From a checkpoint of a small mixture-of-experts model trained on Wikipedia.
Size: width 256, 19.1M parameters.
Training: 811M tokens, 6186 steps.
Below are experts of layer 2 (counted from 0) of a mixture-of-experts language model. Rows are named router (the router's row for the expert), up (a neuron's input weights, with its number), down (a neuron's output weights, with its number) and show model dimensions 128-255. Each number is 128 + 24 x the weight over its row's rms, rounded and kept within 0 to 255. Numbers have three digits each.
Before each expert's rows: "mostly gets" lists some tokens that are sent to it at least half of the time; "raises" lists some tokens whose logits its average output raises strongly, later layers aside. This comes from a sample of Wikipedia text that the model never trained on.

# expert 20
mostly gets: " to", " in", " on", " of", " with", " for"
raises: " the", " a", " their", " his", " its", " her"
router:151140140132107122111117154138115122115093160116121137128154151088118124097118130143130132113134103102143119122112102141092148144110140127137134135144081124128107131136135151191153119104143144093102107092145113099122137168126137090061088117089101138155125121078137143109093119108101154127176106148172126145109143123109128132148108130121115138113079111149133110136116143134134120126129
up5:128074149133155095124131117143092127157119141109082148136107177135121165163145127129163151120067110133056133137105155149115087139139147141127111072130122114124111136149117122174163144098114159128142062120097138121121170078105177127157089143111128123152150152104107118062133106132150134129138156129124105090163157104097113177132141151121101140096126118090129107112123126112126154086109
down5:136141167139136151109145139133118129133144131104112107146155152152072114108126118100142128161112142104094137132143068137151169112128116121140116139143089125099161131134061114089146139137132097108158168086158131119148160158119122132163109086146087121131167149000116126135133127088135135164095088137116142170141100121114129106117130122153142140131100142148125147151140128116145132130155
up6:145163139137146193095152094125182146159134131133127134106128074078124150117168128125102125132153131139156153177135127114114111128156159118112145166126115104104130112125122128109142134133110141092092142158130088126165112103127108176117140100109138099124170063144104151134143119122127145090132165115133105179082141109101168131180156138164106153112143071104142103125132135143152120174184
down6:151137096106092122110177161135152122145104120137131091129177139161112126146113128115128141132098110117079084109125083159113159138091128097120122120123095112112150112106137155088109128126137139095140135096133144147105160102135129140136143110104125104144109126069154081090157143084137118183124149182098136123155155085163156095092100124120117089105122184111127105187088093143126135099127
up7:124099147107140149184112144124132111118159141116125118147146131157135145139117147167187178095140116139143150126154191096101144129125109094114111094113129084113127127145115064139167159164113143134173144158130126142158110120106095098134163127112111159127127156140153129093168172136086119115109119124120085064112129145154163094124135109134149120168104100106126154106138113117114108138097
down7:126107175113122132094102127067143139101140103123118151101109140146109168112119172134162114137180168117090111110110145117088145158096144092130121154112175137090128113145131134123111110117142094161180126149126086098089139140182096118149138157126111097095111125107148138172122149118134110118130132116169142116143137171123132127128098149075140127113135081111118177093166142108138127071115
up8:142144103146098099141148110121139135122149085102125083109156164159160107125090146146166079125155088119144146144130120100132113150118135144090171099120135118171140126167097110151113173123093135139119112133149155155154135136088147110119116152153115152094122126143112120113173130104119087121123094140105105147118135120122124138140113087186125146107135123124099122102159132143123146141152
down8:193164110124138128155130122142133137115082104176093131130093116158107134133131113140160100132150111100110146143141115123136114137090162116160140116168126132136114155163123135106136166140090139102142140106105089135150112165119175060098097168078138108137064167157120131152110118105121076165122081116134119131098138136149098126169094150168115104126128083159145116104139176144168087080085
up9:138135130134164149083125121147141127142105151141129110164164143140152170133153119100112116129080148082154174102160118132135158053104119085155120142103156126152135092116122095138168119135126177094111150112102127133120100117108135145154173130150111134116128139146112097080133149129101112161143134129121153112111184159139107138101135087103153096160096088155108162152134118136129135133092
down9:151108123100124104131150131163114104134147078162172118111139125142130133087135124140059121141106128140118126132189153131096141146114128137148126108146128115105137104164104164143112101119125059136113150129132162133098148135155113106152119115098131154170089097103155121168088139152123111131131117156128155163138130090069143106107171116165158164120103130146107118119072119135094174130158
up10:095151132138137099143157108195117156116101151100116139119154126167137126124135116126083154149121111138133182123138127135124138133095139121144124135105144125136151165109142150140096095094077138131150122106128121136137166156118132124185113088119076136141121135128095115111125094181138123123139123090075100155117120130126204142118139097137106133109135094129151103134123105143081174093156
down10:113182130118161123122160082136109140123129125135122135126079126140100127147111148158160132124142126141168122110146165168148125164141113135079109130171123143149142147136127098111106152136123120137126083154134092161089075127091127155106155180111125142154099135119122132141105138111116103139149121085126133148132100119127089118143106103135204124100094102114142152158165152145131108139102
up11:160134151148146123143122146157184160117135099120129118139141112136160141127106132101181115121148125155168145102109110150088137079142132109130139108101102146092097151167174119155114132111089114097136134113142126157073164111127153126088133094106128166148146110137105163141145125107120176142116137143144120118167110128155168127095165105153116159138117116141084167169124138123135122102155
down11:135144125164105095132087114180150143137119132142104136145136136140145105184120132104119120093131138103105143135105098160145091104141169129133076163141151110141136111122138111125145119095125127127096141148177162101131118148131099105123140092134157128129138127173111118095093109131129157104162169130091116131140122181162137141126090096067083129112134125070126138114098124123164133183117
up12:108076124124111141150136166124110135106108123159128117158156141128150163147139110117134103105121120094122138120091160136092120132086145178122093135131124114095142115128111131161124150105111137141120134183162127122081136105160113166174117104128141116115113179128135130133094146157176149118136180099120120069133173114120154139094117094129130157183171162133151180103127106105094106120083
down12:152135149144120114111084105132120111088128094096150103152150139100068110126144134115155105157148125135114120099109100154125137149139136091132106113108110152115144126119124140109144126089119097096133163144139104141146086087115113149177129139133153138120132101085123141139099139176155142160158132112110148176133148130112116101138082134136095101131116129128163145162168106107147118144176

# expert 9
mostly gets: " team", " season", " film", " place", " name", " series"
raises: " in", ",", " on", "."
router:115119125164144130126121126130194139160150121131100102139118138063148105154145180091140139156108146095115102138154109141129140147122125113142151122163176120128151067134128155103112125149147153114107127148118074095145090099129129080118114121143121119082105079166110111109082121115117145129146127127148119128139133117092114157131130139124115160120102145134165114090145102170104155165131
up5:124138135145089124108095117110127111096154153118126147132132133116132110051115088121114118173152142133114112118123127113127139102136095119145150119136097122142121116125123130118142146118105148126138115120143172137158137168135142118105109153100074175096149109153143121070114104139056144129133110110139104118115133155118111125162139107148123108129153142105131072135112120087097166114147
down5:122117122125151145130155137148146160166160108148140116135085128088105129094112100143170038151143108106113117109164126108141150121093145146147107138116127150129150113145125098112130147163115123135111165126107104159128089173164144139183155121146132189145102163118091174089135138121142121108112155121126162117134096138115085125130120113113117127136139163126122181122106117057118137105107
up6:117110129154094122135080103090080133137085124099141112173132115153158124112122143099164105136101120115112117117131148105119131114115130148182099103136100151157099166098131108122140119115157118116124107123107106128146116141148089097114175125136173158177153112144157131113119151134112113142098100135155152109134155140111113122145176094130101139117155165104136133204101161156147120122119
down6:153115145144120145098127178134151162120116090132103142116111167139100127164154169119140118139137133128146105159138083128201122114137127137139137125159100079148086072124123104149141124117162104093131165142161134100121078119139142139133146104109146101089075162081144166148174110111110104134163109151125142167141171166110153137130133125116139124105118125155171125123140127145115124109117
up7:133118068124123160161121112125134133121154133151132146153120103137176122156133110129090098135132122108135097102154149177133101143128133163111138144132133110132102185125101167130117087072122133109107069113084127148142126149119114118131141135075129114125167135157112126104129121147139115178120094166155121099103151121166138144094118100160051174136155152129117100116137118189106101145154
down7:139115133109118124100114132136128078089120129091165124168139154133107138125116157113153145113099115129084136117142115128098082149117165116087081116119092119136158128140152120118135104130147149131138092107153132118128119146126123108114095094121100156118127131144117100107136126115126112175114107119138167092118151121121101131104129090144119120166123088134132077134183123160058097136128
up8:110112120141187107145120103143148142164143098152102125120114083116115139151157122135203091149135127081089139128148135143140137119093157128124102147129129126148174137106136110114189157145117128145104092150111172111098158154093123200125165127065129078140142147135116161121116133103139133170098157166071109121121091129117126137105139130112105106137130142074138121135125098097149145153141
down8:114121139143159129085120145089080149114145128057176141113133115139086112090101132160134149143119142140128102144120147137084096126142114196097099092104141127139133111105142115135114096097159101185087139138133162145094130159097155102140150118131098131131162113086084109123145150115139138125101104114079108144137130148156142097076103148139096124130115123167149161169118174138129122163141
up9:129127136104153139094167118144145108109096166114131133110130110121146120132106150115152113124127137160102102127154139167153145092141126146174124123155075133121163088098176123105084144130116123147123120100109129087118128131100113115116118117143122126113168115144081171102090129108150103124122137107142082120190109103150126104130126133147147089120132145101157131135123134143136127058183
down9:151137134125145150156114151068139133166182128123096121148124124129154143156120128159145134152122144115159110123125132110127101115107111110125127131159133122123158102098117154120144150153146052108137168117099151139123143142127127115142175167183097113091128120122106118169162160075121137099103105141128152128131162109118116104113138122114111112142124130105174137153149144164173125139076
up10:093145109110141147124071106113140166122127094136134142170147112134145122132112163092105135091145168084151166087122151101092084140129121151117119107146123133089116110147155150121121131125124159156131127091171114161124130158158166121087136097125127166114130140170082122131122147146115118119101127134145113098102104147146180152120130096113149108146133128140128176152036097112099109115139
down10:151106129118143109100135184114137174131147144143091105099115167103105143100070110193108135135141135105101138132146126126138142140130077144084138105122176120096103147138132113133128118122128145154130161140127103124159075144155124109096129118137099100133114135158132108114105149157093141107128150193146121171139106103132143142100152160129106156114147124141112133147127141105123102126129
up11:159107099122126136109169142132155124146116110118139160139121161109152125135131115157119151167151116154147136141093129163129150097110151071064089115105101172167136095128134134140106143130124121134074140110134110139050135131134125151132094140089140102144156141123129116114139147140159153144133129152097079130130140152140130159147131095154154126145138140110134088134114147141167110103148
down11:124119117149138109148117072095133171080108109126149112115103140129109145125107088129146171147138170126105114069153151101166145185139120142141131091102097089077161104110125091152139119112092118126119095094122160167127135178168122169123149135137122124128110116142134129113124110116128097139121124160101093119139104085085106106130110115162099131107119148123133148087115120095107128186146
up12:124104124127115135136146136105069158113126145134145112139137093121132142124146141172157098129150134135142106120131147175101176105112106097153146084142139139162168112119171126127119137123105132114120139070147202158128137118128152107140117121070120099134153124133166137097126115117125141153126150123132143107108089103131132104110108095156104106096142094111120100156152104142097136110154
down12:097117093157124106139114130104103119133170106145111171136108141124196117166117160122103137161162106164164146133137143128137139126162138096129089172114130125136122118136090124153114108144120171170135127124154153115120131129122128127135121151087114117116124113153113092126191149132149145154085147159100109098128158121133146112122115146099137150103144117127140094154103126136119153143128

# expert 6
mostly gets: " 18", " 8", " 6", " 7", " 20", " two"
raises: " (", "/", "-", ".", ")", ";"
router:152172133152126128142123152124121167160142143146108117119106107144155113117145165091139147143143166110126151125183145136139147175149142123110138172174157126126107081152121114155115093128127136114136153143154107130136087125134110066146101114158108134128106143170131123102146140138129145120162135092136124142103101106092109151123105128121132170158142116157167152138163074147118116153145
up5:145130146121140153149168144146143107124145124117154162138152119153155145125092117154132131106091144147150155163121119129134126117139094148095082157123116096146086117132156155104176121108129181086149111166175119127136094160142102136089091119121126189149126129174120165163138120143169154135134143125182159096150114130162111131119090157113130131102124131130109129169145109096137125141099
down5:108161104107142137126175110147160142142138104101160161127158151084138110124152128120110166103139101106091135089159145138116131111106134119160140135118147149104131140104092129149172147166104136147118149131100123112132098143113139113149073147138162119171154112132115128127141119124158104107127139123091167117127139126122168104105135150095092087112134134104108127128092119150150179157077
up6:110100139126113086116125152123140094119167120135152102113124101110142145120125119176097130127146114149119146143137143175137098126222155109121135098187129136114185162150123103113139123149130127159138084148132150126110138115110118100142110102162136129155127150106162112108129086089139149105143129115083149101116092104117153121136161115130154159102144141111164120123109114136112138231129
down6:116139137100083145155136149141112141123122170118106108149130061141089095111151117151113123141164143100133157156118133128143144149126146144129137134121151099152150174117160126093135141153143081115113094137132107179170141113116117149109106188126103134126134155039129152158147162139149116166114089100134154112148144142146137134168139086185114161152139103099127098118158115106077133128105
up7:119111127097088133085141146109129073077127136111135167151136118151112127154106062135133108108112110086116166184119112132119135139164116146133082104120160155121100124074155106078159126151123170132113133137096116127134129118136115089148170062114164162162098097104138118126136124117099134151154116117082169135121116114081147116142134102106131148135140109110114114139136136119127142130082
down7:143137136106138143126077176129153121121104181155123106174130118118136128127109152155117126166157184112127101152145153129101120123133115113083123126153129102153129106117127130125152148116116073107109120131121126160163116104129076117130101150116142119119121100131135130131111110127119156131133134123184094115145122147152104102107107106160139124098155142142131114104139134088106110141132
up8:106131114139151131162085096154099084102087159112168132125133123135118136157122112131117109118137130116137145147120147118144134097125122129161117106094135132094088098100113094073129143169115104143146160149084108131138116128136144117108150093129107133118153132118096172157137134118130091145118102096107184115103104161169141114108148138121110112150181111100111130107111111125139157102137
down8:093118117139115117127109113116137135113104129141149161128104161132104123149080124116169124133081101152164119129117136116130119099109096104162092093113084115164170119164105149145172071118130126137131106044130136139122116146154116131137196095101143119139153088140106116153160138104142117126110149128172122104176114125111102148112106126075084118128149194118077125164114167140110120120154
up9:157124147110131147119116114138125148179109095108113097131132135143122110123082137152169156147164126141125119099078107090114141135120121114098103132148115137150168117140114166133125126126125133111142143107176147151129153098189119125140077125077146106072123152147136129131110092139171145121103119168138098109145163127069146110113149090192128187092138123126150121122146091123108129088144
down9:135165092142137139115116164118102089148135165153109146140109106107100128127116146162122081116103118140123122115110111171115152144113114093132098111125141152109120119100104132109100135128118128128096128149143154140114113157142121116131143150080123149118097093150120095131183116089077126103146123146115143143113077164092087154116161120123124151112148152146117147142116145140134134156145
up10:166160172147097095140121150129109148118160115089116163131117114119133127103136112110140124160154110128141107183119141156037110123136157128141142167155100103121154100113117131147136114155085142183128150118115137126167175120119104096113173135132129133130171126104081110135131117129149134105125166135137107117151167140164144129156169130099150118171133184109112124132109136105119125122119
down10:135101117079101135126129085131114123147145130113139110103119131071143091133191132171144128136115147116111125132106105117123116108087116111161109102141154123136124141119105108102163148114136131123181124131137172130115116184140102137137127132099140154104110118128163119140150118130119110165120136115125124112099139090131148116152134208086137127143127125193145083105103107123115134134143
up11:099120124126106132165150132125172131130143132138097104132109145109111115127113162159105070112138162050160136117114142133115162149132192116122129138130138122107083139138168119107116142136116124116119096097118093065117152102133137111098193089101110093139127122125157132119116139124107153128103087138140088175104141126132097149114112136106156140109142087160149106101131112139095155122186
down11:121110089133126141140173120112123162138144147154104135130160104139094130141120055161145124118145129154129141130132124104094101154117124157098119118128112113118124121160163128101179172140112074153136112103169134145157132090154114123133152144112171116100154128138112138160136138150126141131111137105157141105158162119135123156139084110123145105128105140139128116106089165112129144091082
up12:124120119157130130138126120080103153143099147117117147146144112121122100094116146134143128139144083093113097165156135162048151115137148141155172111146115101101140148148155154098108118160129153119148111127104156130158125133131136098145182117150098098146120113116161108088120167128135124168144166155159066108110121122124169087109149103118099123130142145097139081118117131114093121134156
down12:151086157085098128155131139102166072123104097138097129137142076153124140129142131149111161147134090119137122122154141099127120143154113110130120100112125071126085147150106161093079122153114134143118115113093123127155122125142126098105152159173076141146135175125108107156114151126135169113158117132148137145100160127119150107130139154171148114108107107176094147123148079136142085113159